Experts of a small language model: 96 experts in each of 16 layers, 1251M tokens.
Below are experts of layer 8 (counted from 0) of a mixture-of-experts language model. Rows are named router (the router's row for the expert), up (a neuron's input weights, with its number) and show model dimensions 256-319. Each number is 50 + 15 x the weight over its row's rms, rounded and kept within 0 to 99.
After each expert's rows: a language model's description of what the expert responds to. This comes from a sample of Wikipedia text that the model never trained on.

# expert 13
router:55 59 64 26 51 68 40 38 51 33 68 35 44 42 53 74 54 58 61 51 53 69 38 62 50 52 42 41 57 22 42 41 63 41 62 51 49 46 70 78 37 17 31 32 19 56 46 49 54 77 40 46 59 50 16 29 61 63 41 33 48 69 70 46
up0:34 31 63 33 48 41 59 70 30 31 61 75 39 56 64 40 40 31 45 50 46 45 78 40 70 51 52 41 45 40 55 53 73 36 32 34 74 49 70 52 57 71 70 45 79 47 35 42 53 68 47 46 65 26 36 55 72 82 60 50 72 53 73 32
up1:47 30 71 34 41 67 40 37 20 70 53 53 57 33 36 31 61 54 40 48 97 57 78 29 39 60 60 45 78 38 50 72 54 62 42 42 39 57 64 38 46 34 33 34 54 50 47 83 62 37 63 44 66 45 55 59 67 54 68 49 51 47 64 20
up2:38 26 92 69 44 42 37 56 23 49 51 99 47 78 53 57 37 47 55 51 88 22 54 53 08 59 27 67 61 50 35 56 66 50 34 55 66 32 61 31 36 67 52 58 32 73 56 77 64 52 43 44 52 20 39 87 54 18 55 58 32 43 40 47
up3:58 61 62 23 27 39 57 72 78 57 28 42 82 65 55 65 32 35 52 47 49 50 60 28 50 51 73 27 69 60 93 44 47 61 40 46 70 65 56 44 48 43 50 46 35 28 56 60 61 48 52 63 50 30 72 69 47 22 53 47 65 36 46 30
up4:44 53 25 61 40 64 38 25 81 35 56 64 51 65 52 41 47 42 45 36 55 36 50 36 62 16 74 28 65 46 56 35 63 31 14 42 36 27 57 70 62 46 68 64 39 34 39 34 44 64 40 47 53 45 61 50 69 56 55 23 58 46 41 76
up5:20 51 22 29 57 14 55 55 46 38 81 46 48 58 34 37 43 68 77 45 34 66 10 69 64 38 42 48 33 34 40 63 41 43 57 48 73 67 28 57 68 61 50 34 31 35 18 62 77 55 75 52 49 79 58 41 50 44 79 46 56 53 56 38
up6:40 55 55 71 47 30 38 53 15 54 24 77 24 51 55 37 22 42 46 78 50 64 58 31 53 71 40 53 38 79 27 41 44 48 20 23 68 63 35 37 42 35 79 72 75 57 49 36 68 53 47 60 41 12 63 44 66 45 48 48 40 51 55 28
up7:63 53 44 38 59 53 46 23 46 68 47 53 32 50 67 52 47 44 56 60 53 39 45 36 32 32 43 50 74 41 56 64 75 52 64 50 41 69 32 26 63 40 26 36 55 49 33 54 45 38 60 41 31 27 31 41 36 49 59 75 46 51 17 59
up8:83 55 59 41 43 58 34 55 23 52 57 92 62 25 25 63 45 70 60 66 55 47 53 52 26 50 31 69 71 68 41 68 49 41 57 54 77 71 31 45 42 48 59 39 32 67 42 54 47 27 17 41 49 31 62 43 43 44 81 46 53 48 42 45
up9:46 59 51 63 31 70 41 40 74 61 73 49 60 22 27 55 31 39 40 35 46 82 78 42 58 79 51 79 63 49 59 47 65 37 50 60 32 50 43 68 37 38 73 47 56 39 56 49 56 37 77 55 61 86 57 60 62 37 61 54 77 50 48 51
up10:48 35 56 28 40 56 26 46 34 60 33 69 49 63 38 76 37 49 33 28 42 38 44 40 40 42 42 77 99 77 36 40 39 40 33 39 34 60 34 55 47 66 54 39 68 41 66 83 20 16 61 37 30 57 41 66 53 69 39 62 19 34 43 48
up11:59 68 37 59 27 65 52 57 75 44 54 46 56 44 52 65 45 33 57 58 66 72 31 64 70 44 38 58 30 55 53 42 41 40 50 45 70 40 38 41 38 38 52 77 63 57 38 49 56 58 58 70 52 35 58 48 39 36 66 62 49 41 53 34
up12:46 68 45 48 52 24 57 63 46 46 20 67 60 97 73 43 62 68 30 41 77 60 73 51 40 57 60 59 85 48 48 58 61 51 47 64 59 61 56 62 62 50 48 61 64 64 69 24 43 40 55 28 69 72 41 20 25 60 69 46 68 59 53 47
up13:57 58 36 77 47 30 59 85 68 53 68 42 17 55 51 47 53 48 39 38 50 62 43 56 50 72 66 36 37 55 40 64 67 65 60 59 66 48 65 46 63 37 45 45 61 46 25 50 66 43 66 21 53 91 62 28 42 53 35 27 32 55 61 00
up14:56 31 60 37 74 59 37 36 25 66 56 48 61 38 51 62 51 50 36 50 70 32 88 26 72 59 63 54 72 56 55 54 61 57 65 33 46 78 50 48 65 37 41 41 57 65 29 37 45 73 52 67 69 61 58 53 87 48 39 79 34 35 46 47
up15:68 55 56 63 39 58 62 36 70 46 55 35 58 56 43 42 27 65 45 43 41 49 61 34 55 65 40 58 43 77 72 72 60 50 52 53 44 50 35 80 57 51 44 39 50 55 70 53 42 64 71 57 48 83 64 56 78 65 70 39 38 57 43 05
What it handles: Word-final suffixes in scientific names and technical terms, such as -atus, -ensis, -aceae, plus plural endings and coordinate digits.

# expert 26
router:42 38 49 40 22 48 52 58 57 44 70 57 45 28 40 43 60 49 55 41 54 55 40 62 61 79 33 29 45 45 49 47 39 69 45 71 59 33 54 38 30 38 60 39 13 33 50 43 61 58 39 73 63 52 62 54 15 62 80 36 23 43 53 77
up0:70 33 56 40 69 64 44 39 47 40 18 41 67 55 40 34 51 36 39 33 34 43 65 51 55 37 61 41 52 58 52 57 33 30 54 45 17 56 48 39 37 38 65 85 51 52 51 49 59 41 24 61 57 30 69 69 31 73 61 22 78 51 34 63
up1:65 30 56 55 77 58 53 64 70 69 43 44 22 14 28 32 56 43 63 29 36 53 40 57 46 64 20 50 23 48 41 48 64 39 55 79 58 62 39 29 71 32 22 43 52 60 53 51 75 49 59 30 55 35 62 39 69 65 71 47 54 47 51 36
up2:79 51 55 51 54 63 57 30 41 57 45 58 46 34 35 65 49 78 34 74 60 48 51 40 54 53 63 31 45 56 45 36 50 13 62 71 46 68 49 39 63 57 27 36 69 66 55 60 71 30 71 47 22 28 50 70 40 61 39 46 58 82 53 57
up3:61 08 34 54 95 25 66 44 26 70 46 64 38 68 47 53 93 64 64 51 48 65 64 45 26 46 52 56 54 47 40 54 46 69 67 57 45 64 49 43 64 44 52 70 39 52 39 35 43 47 52 34 55 77 52 65 50 72 26 77 48 82 29 77
up4:75 29 54 48 53 21 62 37 39 29 23 60 48 41 64 62 65 41 60 45 41 50 52 39 48 40 63 70 78 58 42 53 42 54 54 64 30 37 44 55 74 55 38 66 21 43 48 48 64 47 60 47 16 23 51 86 59 57 68 74 32 62 36 42
up5:52 52 33 50 57 45 53 51 37 51 39 48 53 24 24 55 57 31 28 48 59 36 64 61 43 46 45 74 46 46 64 60 74 57 66 61 25 47 34 37 52 59 45 61 73 34 68 62 47 37 41 48 55 53 67 41 88 54 80 33 69 58 71 34
up6:24 22 73 70 45 31 54 61 56 37 49 50 50 55 20 36 48 54 34 79 50 52 70 49 63 44 59 33 57 57 47 26 45 31 62 22 45 72 57 40 74 46 60 40 52 33 43 45 26 53 83 44 54 29 52 33 40 54 52 48 72 29 37 21
up7:56 51 33 31 45 21 36 75 74 47 70 36 54 54 54 44 34 39 61 80 42 66 51 48 52 62 42 42 27 64 31 40 54 79 40 49 49 55 34 71 41 35 35 84 40 73 63 44 58 33 38 77 74 52 37 46 76 64 64 46 51 35 38 58
up8:69 57 51 61 38 42 26 62 34 37 34 34 36 40 56 54 29 45 71 34 40 51 37 53 57 39 30 66 51 41 31 25 69 62 60 37 43 28 70 40 38 36 41 56 60 50 48 53 36 41 46 69 52 36 59 56 45 69 68 44 53 64 55 49
up9:50 53 50 61 61 19 40 65 53 87 46 16 53 68 59 43 41 43 42 76 82 39 57 44 49 61 51 57 54 63 35 67 26 41 63 35 38 45 57 51 93 57 71 47 80 32 23 28 51 67 57 56 34 68 57 66 53 67 41 50 76 54 35 40
up10:57 42 39 54 34 58 77 34 17 44 17 51 62 32 63 25 69 32 50 62 65 42 52 47 71 38 60 26 37 39 55 27 39 39 71 33 43 54 36 57 63 54 31 53 61 68 63 43 55 58 68 40 65 26 46 40 37 46 64 67 28 51 39 21
up11:46 53 37 63 46 40 64 76 66 54 39 16 60 31 57 59 53 53 64 47 33 54 36 46 45 41 39 42 47 37 29 57 46 66 59 35 62 32 67 76 55 40 61 60 48 53 43 46 64 57 49 58 78 54 31 50 55 34 57 66 52 24 66 60
up12:72 39 43 57 48 50 56 37 67 35 44 56 40 46 42 45 36 36 87 88 53 22 41 39 61 43 60 37 64 62 39 57 61 58 66 28 08 74 54 74 41 21 51 28 40 46 34 67 63 67 39 14 42 61 50 23 64 13 46 66 57 59 51 66
up13:71 23 60 55 49 43 54 74 45 49 58 46 54 61 26 59 31 41 58 43 17 45 56 45 57 78 36 61 64 50 61 53 55 37 50 65 56 42 56 64 58 74 28 71 48 87 50 74 46 45 06 63 51 49 69 66 56 44 57 42 41 54 44 38
up14:70 78 47 51 82 69 33 59 18 65 36 50 68 14 03 68 65 42 52 55 76 62 73 63 50 69 51 70 55 60 54 36 47 48 62 55 20 30 52 46 45 56 58 66 44 65 34 85 62 29 59 68 66 53 56 47 59 48 56 53 41 41 54 53
up15:39 42 60 54 78 49 32 41 53 52 18 37 50 53 55 28 46 76 61 34 51 72 51 59 50 47 38 33 46 62 46 26 62 49 48 55 39 40 39 44 40 70 29 63 24 60 55 68 54 35 46 47 48 62 61 52 62 74 46 44 42 71 52 39
What it handles: Digits of years in career spans and lists, like 2012–20'1'3 in footballer career lists, plus month names and –present.

# expert 0
router:68 81 70 27 52 38 43 42 45 43 53 56 38 43 52 51 45 46 69 14 63 19 30 72 20 22 62 36 20 48 63 58 49 56 38 65 51 36 65 45 47 28 54 31 37 57 42 59 44 76 54 39 51 62 66 72 44 20 32 39 47 63 59 44
up14:33 52 43 52 65 54 35 43 36 42 32 65 51 44 60 64 34 70 46 44 68 47 61 61 47 51 69 34 17 58 66 38 61 61 54 38 52 50 46 48 21 50 41 46 36 56 49 52 60 76 58 56 42 49 41 69 49 52 54 43 49 63 48 50
up15:26 60 42 52 51 61 46 61 25 50 25 35 65 07 46 54 34 56 63 57 68 54 76 58 33 59 47 62 33 25 41 34 47 47 71 47 39 47 60 55 61 41 27 62 29 67 80 19 45 38 26 27 62 28 37 71 54 50 51 58 52 73 45 62
up16:06 44 66 43 65 47 51 43 41 54 18 68 54 59 44 64 47 49 56 28 44 55 63 23 45 44 61 63 53 53 42 42 70 53 66 54 75 49 38 41 86 36 51 58 64 36 58 71 64 40 66 61 39 52 52 73 44 56 60 62 43 39 62 35
up17:60 44 55 29 67 55 39 85 71 61 40 40 64 50 61 39 48 68 44 62 61 42 55 65 32 63 37 49 60 72 40 38 67 62 54 31 57 40 51 49 54 47 46 57 68 56 79 34 54 60 66 60 44 34 54 40 47 49 34 41 38 32 48 56
up18:54 35 42 40 70 51 30 44 72 61 70 47 52 40 22 36 63 35 59 49 43 34 69 51 60 44 67 47 38 44 44 58 36 62 59 42 28 50 33 56 51 74 44 65 64 22 62 84 36 51 83 58 46 42 55 43 70 64 27 54 44 27 61 28
up19:41 54 49 41 53 55 69 48 40 53 59 79 54 34 29 61 55 50 68 50 49 19 46 67 13 44 36 51 20 50 62 52 68 19 35 61 44 38 45 47 52 22 67 70 44 46 42 53 50 57 38 70 53 46 44 41 50 56 48 37 57 48 44 56
up20:52 58 61 12 40 52 21 52 41 37 45 37 51 43 70 45 40 48 65 25 58 36 49 75 45 39 78 68 41 45 70 47 60 24 36 40 44 31 61 57 66 73 54 74 67 44 48 60 54 46 44 42 47 47 49 44 39 38 06 38 60 57 63 41
up21:49 64 61 50 60 47 43 41 60 52 63 68 66 51 57 43 58 48 67 33 74 45 63 51 48 53 41 47 71 36 49 66 47 36 44 48 74 24 42 66 43 40 72 43 54 46 64 67 26 49 25 48 54 76 62 29 30 53 56 37 23 53 45 72
up22:52 45 35 35 68 50 26 36 51 47 58 27 65 18 41 48 42 40 66 57 55 69 76 54 51 36 43 72 45 50 77 29 42 50 46 63 48 67 71 76 69 53 45 35 52 35 43 65 73 62 46 86 57 47 50 47 28 41 65 35 52 52 67 63
up23:44 47 63 43 44 25 43 30 43 69 50 79 57 51 60 79 39 74 68 41 52 49 53 69 30 49 34 32 49 38 40 42 53 53 38 56 53 55 51 48 59 43 50 34 26 62 49 35 65 58 52 49 51 49 42 40 66 28 68 21 42 68 57 54
up24:25 65 44 52 38 37 73 58 50 51 22 33 35 57 49 45 32 55 10 70 65 74 55 34 49 49 66 30 50 64 35 36 42 36 58 59 25 27 73 70 57 60 45 45 67 65 23 73 37 35 30 42 42 32 59 18 49 43 58 63 72 68 72 46
up25:35 53 36 66 26 39 73 48 47 41 58 67 63 54 35 36 83 56 55 65 56 47 59 40 14 73 63 49 43 49 52 52 49 56 56 41 54 32 43 65 41 49 62 47 25 75 45 40 54 28 19 24 63 43 44 60 54 61 67 57 39 52 27 59
up26:55 47 46 54 61 37 46 20 54 51 47 48 45 46 34 52 46 47 45 52 53 47 28 46 58 53 54 72 23 52 37 56 57 49 41 62 67 48 50 25 64 34 52 63 41 69 68 52 45 61 56 54 21 47 57 55 28 30 40 63 51 57 13 49
up27:47 39 29 30 59 65 45 15 42 72 38 34 75 23 19 58 63 52 48 26 39 39 49 52 26 41 28 59 42 48 55 55 38 53 56 80 65 53 42 50 63 64 47 47 61 34 60 62 57 72 28 69 47 68 78 43 61 64 49 38 65 64 66 45
up28:48 54 51 74 89 58 40 70 04 44 78 59 53 50 18 40 67 59 71 58 66 49 85 45 58 48 52 66 61 56 24 58 21 61 53 56 20 40 48 40 66 46 45 46 39 71 40 60 18 58 17 19 09 52 59 45 51 44 55 60 51 43 42 70
up29:30 53 40 50 48 33 72 21 51 76 58 68 46 35 44 32 46 36 68 58 35 33 50 47 35 45 67 48 34 53 46 76 42 24 73 51 44 41 64 42 46 51 45 36 35 36 61 64 45 17 30 44 55 74 56 43 39 50 71 48 37 49 28 38
What it handles: Prepositions opening adverbial phrases, often sentence-initial, before dates or events, such as In 1866, On July 9, during, after, for.

# expert 56
router:54 52 47 45 41 64 53 34 59 32 70 20 61 31 64 46 52 58 73 53 61 91 63 46 61 53 53 58 70 69 91 36 59 49 51 50 59 55 78 51 72 47 40 38 47 47 31 38 60 51 56 66 52 14 50 42 53 56 69 44 53 31 58 18
up0:39 29 56 55 59 77 38 49 43 67 38 48 53 73 73 56 84 42 47 19 43 46 59 23 41 49 51 67 63 38 39 85 73 47 18 52 55 23 57 28 54 66 39 43 50 52 74 63 48 44 63 52 62 30 48 47 33 63 72 27 66 26 35 61
up1:39 64 46 55 48 47 46 86 53 32 50 69 70 36 55 43 69 26 40 56 44 38 60 55 77 45 28 68 10 52 58 67 25 40 47 34 38 63 26 60 21 74 53 67 44 43 66 39 25 58 67 41 45 64 41 50 74 53 78 77 51 69 47 46
up2:16 44 43 70 72 41 55 55 10 54 59 58 49 53 21 46 60 57 45 48 77 48 38 45 61 29 42 64 61 59 38 50 50 70 61 46 39 74 27 65 55 44 61 54 50 26 53 47 49 72 44 61 51 61 61 51 62 48 24 14 45 55 59 49
up3:73 42 09 47 48 44 22 55 47 69 29 39 64 52 61 68 38 67 51 68 71 49 51 75 42 47 31 44 25 50 65 35 76 29 43 44 59 43 67 63 71 41 46 48 47 73 68 31 48 38 28 40 01 59 31 40 36 62 70 49 50 97 50 66
up4:70 59 55 47 38 59 33 36 71 60 56 36 46 40 37 70 59 14 46 56 37 32 74 64 47 48 31 68 40 47 29 56 59 71 26 44 57 65 43 70 46 49 53 81 55 29 53 64 32 68 52 66 39 53 69 73 36 44 52 30 58 59 80 48
up5:61 56 39 69 33 48 30 37 21 29 38 65 72 76 50 69 58 41 58 52 45 40 58 35 55 59 36 44 38 46 35 63 75 77 56 70 44 42 51 34 58 31 41 73 21 43 37 73 46 41 63 37 37 55 53 60 44 50 54 41 34 50 55 61
up6:37 45 71 70 40 57 58 73 47 42 58 52 42 73 42 23 59 49 73 36 61 48 50 65 61 19 34 40 36 36 65 51 53 21 28 67 28 21 42 30 57 44 60 65 74 39 54 67 32 61 62 46 45 57 71 54 42 57 47 13 47 48 37 50
up7:68 73 31 54 46 44 50 70 70 66 33 46 49 56 45 63 47 42 40 48 46 30 49 62 58 47 47 44 26 22 42 67 48 42 23 55 24 45 43 68 55 76 60 63 42 49 24 51 58 65 57 29 42 51 63 49 48 36 42 47 57 39 78 53
up8:58 31 41 48 37 56 54 53 35 49 26 76 57 61 39 65 50 56 32 60 44 49 28 43 36 48 75 41 84 28 25 50 32 47 34 46 59 58 64 62 45 62 53 76 63 56 39 91 46 43 64 46 80 62 61 43 36 27 65 54 42 43 42 46
up9:34 51 75 62 70 46 25 60 48 47 08 52 60 48 67 68 34 52 43 64 43 72 33 62 43 54 39 48 60 33 52 74 35 60 64 73 69 50 44 48 36 40 41 40 46 64 59 73 33 31 32 54 56 50 37 54 33 32 52 66 39 66 82 60
up10:60 51 61 61 56 42 64 61 41 52 83 36 29 62 48 52 62 45 39 50 33 46 38 56 44 50 26 49 65 36 42 58 54 70 60 37 56 63 44 64 34 57 47 64 39 50 62 40 72 57 53 51 75 46 61 45 55 70 62 85 91 36 09 54
up11:48 24 51 56 48 54 27 64 49 53 42 33 47 82 55 76 62 64 54 55 57 43 20 64 50 66 37 50 59 49 16 72 77 35 54 76 47 72 41 55 32 43 54 37 18 57 24 52 47 57 49 57 48 56 33 57 27 62 57 55 57 47 54 67
up12:85 63 49 45 53 54 52 45 55 49 40 36 60 39 09 45 53 30 62 43 52 57 34 61 30 32 59 31 55 62 37 47 61 70 88 33 30 55 67 36 83 48 58 55 58 31 20 49 46 55 61 56 70 54 54 68 24 62 49 69 59 45 30 38
up13:55 40 64 78 48 35 58 46 44 60 52 56 39 65 24 65 73 43 57 53 46 58 26 49 72 64 54 43 38 46 71 53 76 45 76 55 79 38 35 69 52 32 58 43 51 50 72 49 39 33 46 60 40 39 35 25 65 46 59 49 47 49 52 86
up14:41 63 62 67 53 58 35 66 45 72 47 51 44 38 30 39 26 52 56 48 41 35 47 38 35 32 42 57 38 49 02 56 42 48 50 62 55 23 29 82 66 51 68 52 66 49 84 71 45 66 77 46 46 48 38 49 50 58 35 48 43 49 45 63
up15:41 41 51 40 49 39 53 21 45 52 36 53 40 46 27 63 68 38 53 58 26 28 11 42 32 66 65 54 52 59 70 52 58 50 61 41 64 65 59 73 21 59 46 39 51 44 52 75 34 48 69 40 39 47 67 34 40 62 68 58 58 60 19 34
What it handles: Past participle or past verbs after a subject or comma, such as published, released, located, born, held.

# expert 5
router:61 49 38 47 54 54 82 24 29 33 54 67 63 61 51 70 64 44 52 09 46 50 39 47 47 50 65 47 66 55 45 34 46 44 47 51 32 20 78 32 41 55 21 56 56 72 71 56 47 26 33 73 44 44 57 30 23 58 03 67 55 50 52 61
up0:59 65 27 45 60 44 72 38 63 60 36 47 53 31 44 51 33 29 61 72 62 50 64 43 34 46 45 54 63 35 62 29 46 51 58 56 63 69 44 48 34 52 34 81 45 50 54 48 58 52 61 58 49 52 46 76 22 32 75 47 56 30 38 53
up1:59 66 43 39 77 56 43 39 50 57 62 47 48 68 55 63 79 61 54 62 44 52 46 32 53 64 49 61 42 64 38 48 74 32 56 22 43 55 55 67 33 73 52 44 43 65 57 45 52 42 47 63 59 60 72 68 61 46 38 65 61 54 51 92
up2:45 31 61 44 26 34 50 46 41 53 37 48 45 54 86 34 48 20 62 52 34 59 62 37 21 15 67 43 39 67 73 32 28 48 64 58 13 66 74 32 29 79 70 37 47 72 35 70 44 52 41 33 60 63 28 22 59 47 40 56 77 68 61 47
up3:42 33 24 47 49 82 37 48 76 63 50 85 81 61 46 60 61 54 59 51 53 44 56 47 73 23 43 35 56 26 23 31 65 46 42 23 44 41 45 82 66 60 58 51 24 47 53 68 40 26 50 42 27 24 40 83 51 42 60 51 68 58 48 61
up4:50 82 57 79 54 20 34 42 53 33 32 47 59 48 47 50 53 41 31 48 30 36 49 64 42 69 76 24 47 37 82 58 57 53 46 76 36 26 37 73 37 46 62 65 44 53 44 48 48 72 72 55 48 60 47 36 54 77 50 23 51 54 61 43
up5:67 39 54 61 42 75 63 56 72 29 56 67 56 27 23 55 61 49 65 57 79 62 49 57 31 59 45 51 65 50 64 27 39 41 66 61 52 73 65 33 42 40 56 48 10 65 60 70 72 45 72 56 69 75 59 42 28 38 42 56 33 25 54 16
up6:50 55 56 54 50 47 59 44 38 63 54 69 35 67 54 42 55 32 69 44 83 29 76 72 47 69 65 30 47 48 66 40 71 34 78 73 33 76 51 43 43 47 55 38 46 65 40 72 48 52 64 78 53 35 60 46 35 83 30 52 45 47 58 56
up7:53 49 47 76 36 65 47 47 53 59 58 48 38 64 51 57 40 38 49 77 44 68 72 48 69 55 66 19 72 55 59 38 58 53 66 54 53 48 48 45 69 68 74 57 54 37 68 53 70 63 83 59 51 51 53 46 58 38 36 79 58 79 34 74
up8:66 33 57 24 46 51 49 30 43 38 48 66 71 24 42 70 56 45 46 44 04 41 80 51 56 43 74 38 38 56 60 47 67 30 32 24 62 74 34 34 49 48 49 53 90 45 48 36 55 44 43 27 49 67 37 55 31 58 50 61 42 41 44 41
up9:48 50 51 44 64 16 44 65 49 32 25 67 52 56 40 44 30 66 39 69 51 73 35 45 58 39 48 33 54 65 56 70 45 61 80 28 42 43 53 46 54 50 54 43 42 59 66 62 36 51 31 34 45 74 44 37 83 55 67 66 57 45 34 51
up10:43 31 71 28 47 33 52 50 61 66 73 51 74 50 34 65 52 32 49 71 81 31 74 50 54 44 91 74 44 29 35 44 60 63 54 40 47 72 62 32 42 24 37 47 34 39 47 54 52 48 56 90 31 47 53 49 40 57 48 30 48 31 23 63
up11:77 84 47 52 61 54 33 73 67 73 70 87 35 36 63 54 64 39 58 37 52 61 53 38 67 54 56 46 24 62 64 35 81 40 52 72 52 57 46 76 54 60 49 22 50 51 58 57 63 43 61 35 29 62 55 30 52 55 44 53 48 15 41 75
up12:53 57 57 37 66 56 51 35 31 66 65 54 49 64 51 53 53 50 43 59 49 35 49 63 59 56 17 15 42 51 43 40 44 22 24 44 44 45 61 50 97 58 55 38 44 28 27 67 76 58 63 44 36 40 42 52 37 58 36 29 59 14 13 58
up13:21 45 56 48 66 41 69 54 30 62 61 12 29 55 51 34 70 45 66 25 39 59 64 28 71 45 58 27 75 66 73 50 37 32 70 56 48 48 77 39 58 61 43 44 42 48 64 66 47 61 45 50 58 47 68 45 62 40 28 46 60 62 60 74
up14:36 52 54 42 51 58 41 54 39 38 26 76 59 29 66 23 39 35 28 29 57 64 72 55 32 17 50 67 72 52 35 48 61 75 45 36 42 61 37 61 74 32 37 68 45 44 74 64 68 76 55 53 53 50 39 76 46 27 47 62 34 67 46 17
up15:54 49 32 38 28 30 40 53 38 44 48 52 47 67 68 70 48 53 16 56 70 54 54 43 78 37 60 28 75 70 60 39 47 27 96 45 51 56 43 27 50 57 68 58 70 64 37 43 57 70 57 31 63 23 48 45 67 58 68 67 65 83 54 74
What it handles: Digits of birth dates and years, family words like born, father, brother, grew up, and CJK name byte pieces.

# expert 36
router:27 67 69 22 36 81 38 31 45 44 67 26 57 36 69 56 37 57 58 48 40 79 86 72 72 30 67 33 53 79 78 50 61 43 48 35 47 45 52 62 54 35 49 62 54 59 67 58 61 56 61 42 49 25 57 37 62 40 61 37 64 54 69 64
up0:68 48 44 66 58 52 38 33 43 39 24 61 41 67 26 63 30 32 47 45 37 74 46 50 24 55 60 38 46 50 38 48 50 42 53 61 35 73 57 60 83 50 48 63 31 72 28 67 51 38 46 55 69 67 51 65 64 73 89 46 57 72 52 61
up1:57 61 32 46 55 39 51 30 35 67 51 60 32 47 79 80 57 45 56 54 20 72 58 36 54 55 33 44 36 67 63 52 42 53 81 52 49 69 33 64 52 28 43 65 47 26 54 21 70 59 67 41 62 45 25 47 92 56 54 51 58 77 46 45
up2:30 41 52 60 27 40 51 52 46 44 50 38 36 59 32 53 09 31 59 58 48 65 66 38 44 40 51 76 30 51 74 52 55 64 48 25 78 54 47 58 54 48 62 24 51 43 37 52 39 39 55 30 56 58 38 43 62 30 57 38 35 23 49 35
up3:56 54 90 38 55 65 43 39 68 27 62 61 31 38 49 37 51 56 55 51 62 51 42 63 33 46 61 34 41 51 48 65 30 23 50 60 65 45 39 34 60 50 62 41 43 67 26 26 42 40 45 36 46 75 41 64 30 46 53 82 61 24 64 30
up4:49 56 41 41 51 42 55 61 48 34 74 65 46 44 49 49 66 42 48 38 28 60 28 23 22 60 62 69 48 45 37 50 54 60 51 26 74 35 27 64 49 55 65 41 80 48 67 62 57 64 24 36 44 48 71 63 47 70 15 38 53 60 30 53
up5:49 68 41 54 67 49 47 57 57 79 51 43 84 64 33 69 79 58 67 72 35 59 41 57 52 67 77 57 49 61 28 46 49 45 72 47 54 46 48 76 49 69 52 36 20 44 64 47 43 42 74 35 73 27 48 48 58 39 70 53 52 66 48 69
up6:47 30 33 46 55 22 54 45 66 44 34 70 42 55 48 38 57 31 55 66 33 48 51 63 70 36 74 48 68 28 47 49 83 28 78 30 58 48 47 48 74 60 44 34 68 29 53 46 50 50 31 23 76 46 19 47 63 71 18 63 80 62 50 49
up7:50 31 59 68 64 67 53 51 38 40 48 89 61 60 30 28 42 53 69 41 49 56 70 50 37 47 56 55 65 83 51 62 62 59 62 50 50 76 75 27 51 54 60 55 63 49 42 58 28 69 60 61 11 35 25 66 47 65 44 75 63 58 51 90
up8:55 59 68 54 46 34 35 41 40 29 45 40 67 52 51 29 63 60 62 41 52 36 46 71 52 24 20 49 54 42 33 79 54 36 32 64 43 35 05 72 42 39 59 59 46 58 42 79 55 73 25 52 68 74 39 38 55 24 56 71 62 25 70 56
up9:44 75 69 42 82 37 51 58 33 88 14 37 38 53 37 25 41 57 61 49 76 44 85 57 69 36 36 73 55 44 35 50 37 58 27 60 67 51 56 42 55 41 34 61 73 35 51 55 42 57 53 29 34 51 41 67 52 29 54 76 45 48 49 28
up10:64 45 51 35 41 60 48 75 58 69 52 52 71 56 50 67 66 23 53 79 47 32 79 36 63 22 62 65 40 42 45 38 53 68 75 53 66 38 60 29 52 74 53 74 62 20 72 64 24 45 33 10 63 57 50 62 24 82 41 63 63 27 68 62
up11:63 57 27 55 34 34 46 67 57 54 69 29 33 57 59 40 43 30 63 45 51 57 33 27 49 31 62 54 62 70 60 53 54 19 17 20 44 35 46 19 51 75 50 29 28 81 53 29 53 12 33 31 61 56 60 45 36 64 48 43 55 57 58 42
up12:48 53 44 64 60 42 30 45 57 44 51 58 58 50 43 26 62 61 51 31 54 56 61 45 39 42 68 46 47 58 36 39 53 39 37 80 26 46 43 56 43 55 55 56 56 50 34 49 53 44 40 66 42 83 62 32 21 31 52 46 46 57 46 58
up13:63 56 44 40 34 74 33 57 50 70 71 40 32 67 49 75 42 18 48 62 51 62 54 64 41 29 25 57 71 68 45 46 60 62 25 57 55 40 61 55 43 73 32 52 50 39 41 51 61 52 32 75 77 29 33 53 76 71 82 76 73 32 64 46
up14:99 47 31 53 63 58 38 72 43 71 64 46 51 44 47 40 58 31 36 65 59 61 42 69 33 62 40 41 56 24 46 47 38 19 44 39 68 63 38 56 50 41 66 62 56 22 66 46 47 71 71 40 31 58 50 52 45 67 47 64 78 56 35 72
up15:65 35 54 39 39 41 49 66 34 54 35 62 43 77 48 40 41 29 83 44 54 36 80 46 58 61 47 24 66 64 44 33 56 92 24 54 76 61 79 60 50 52 32 63 69 36 66 44 61 28 62 63 39 60 31 77 65 42 27 72 20 47 65 56
What it handles: Past participles and predicate words after is/was/be, such as used, made, caused, available, able, stretched, suggested.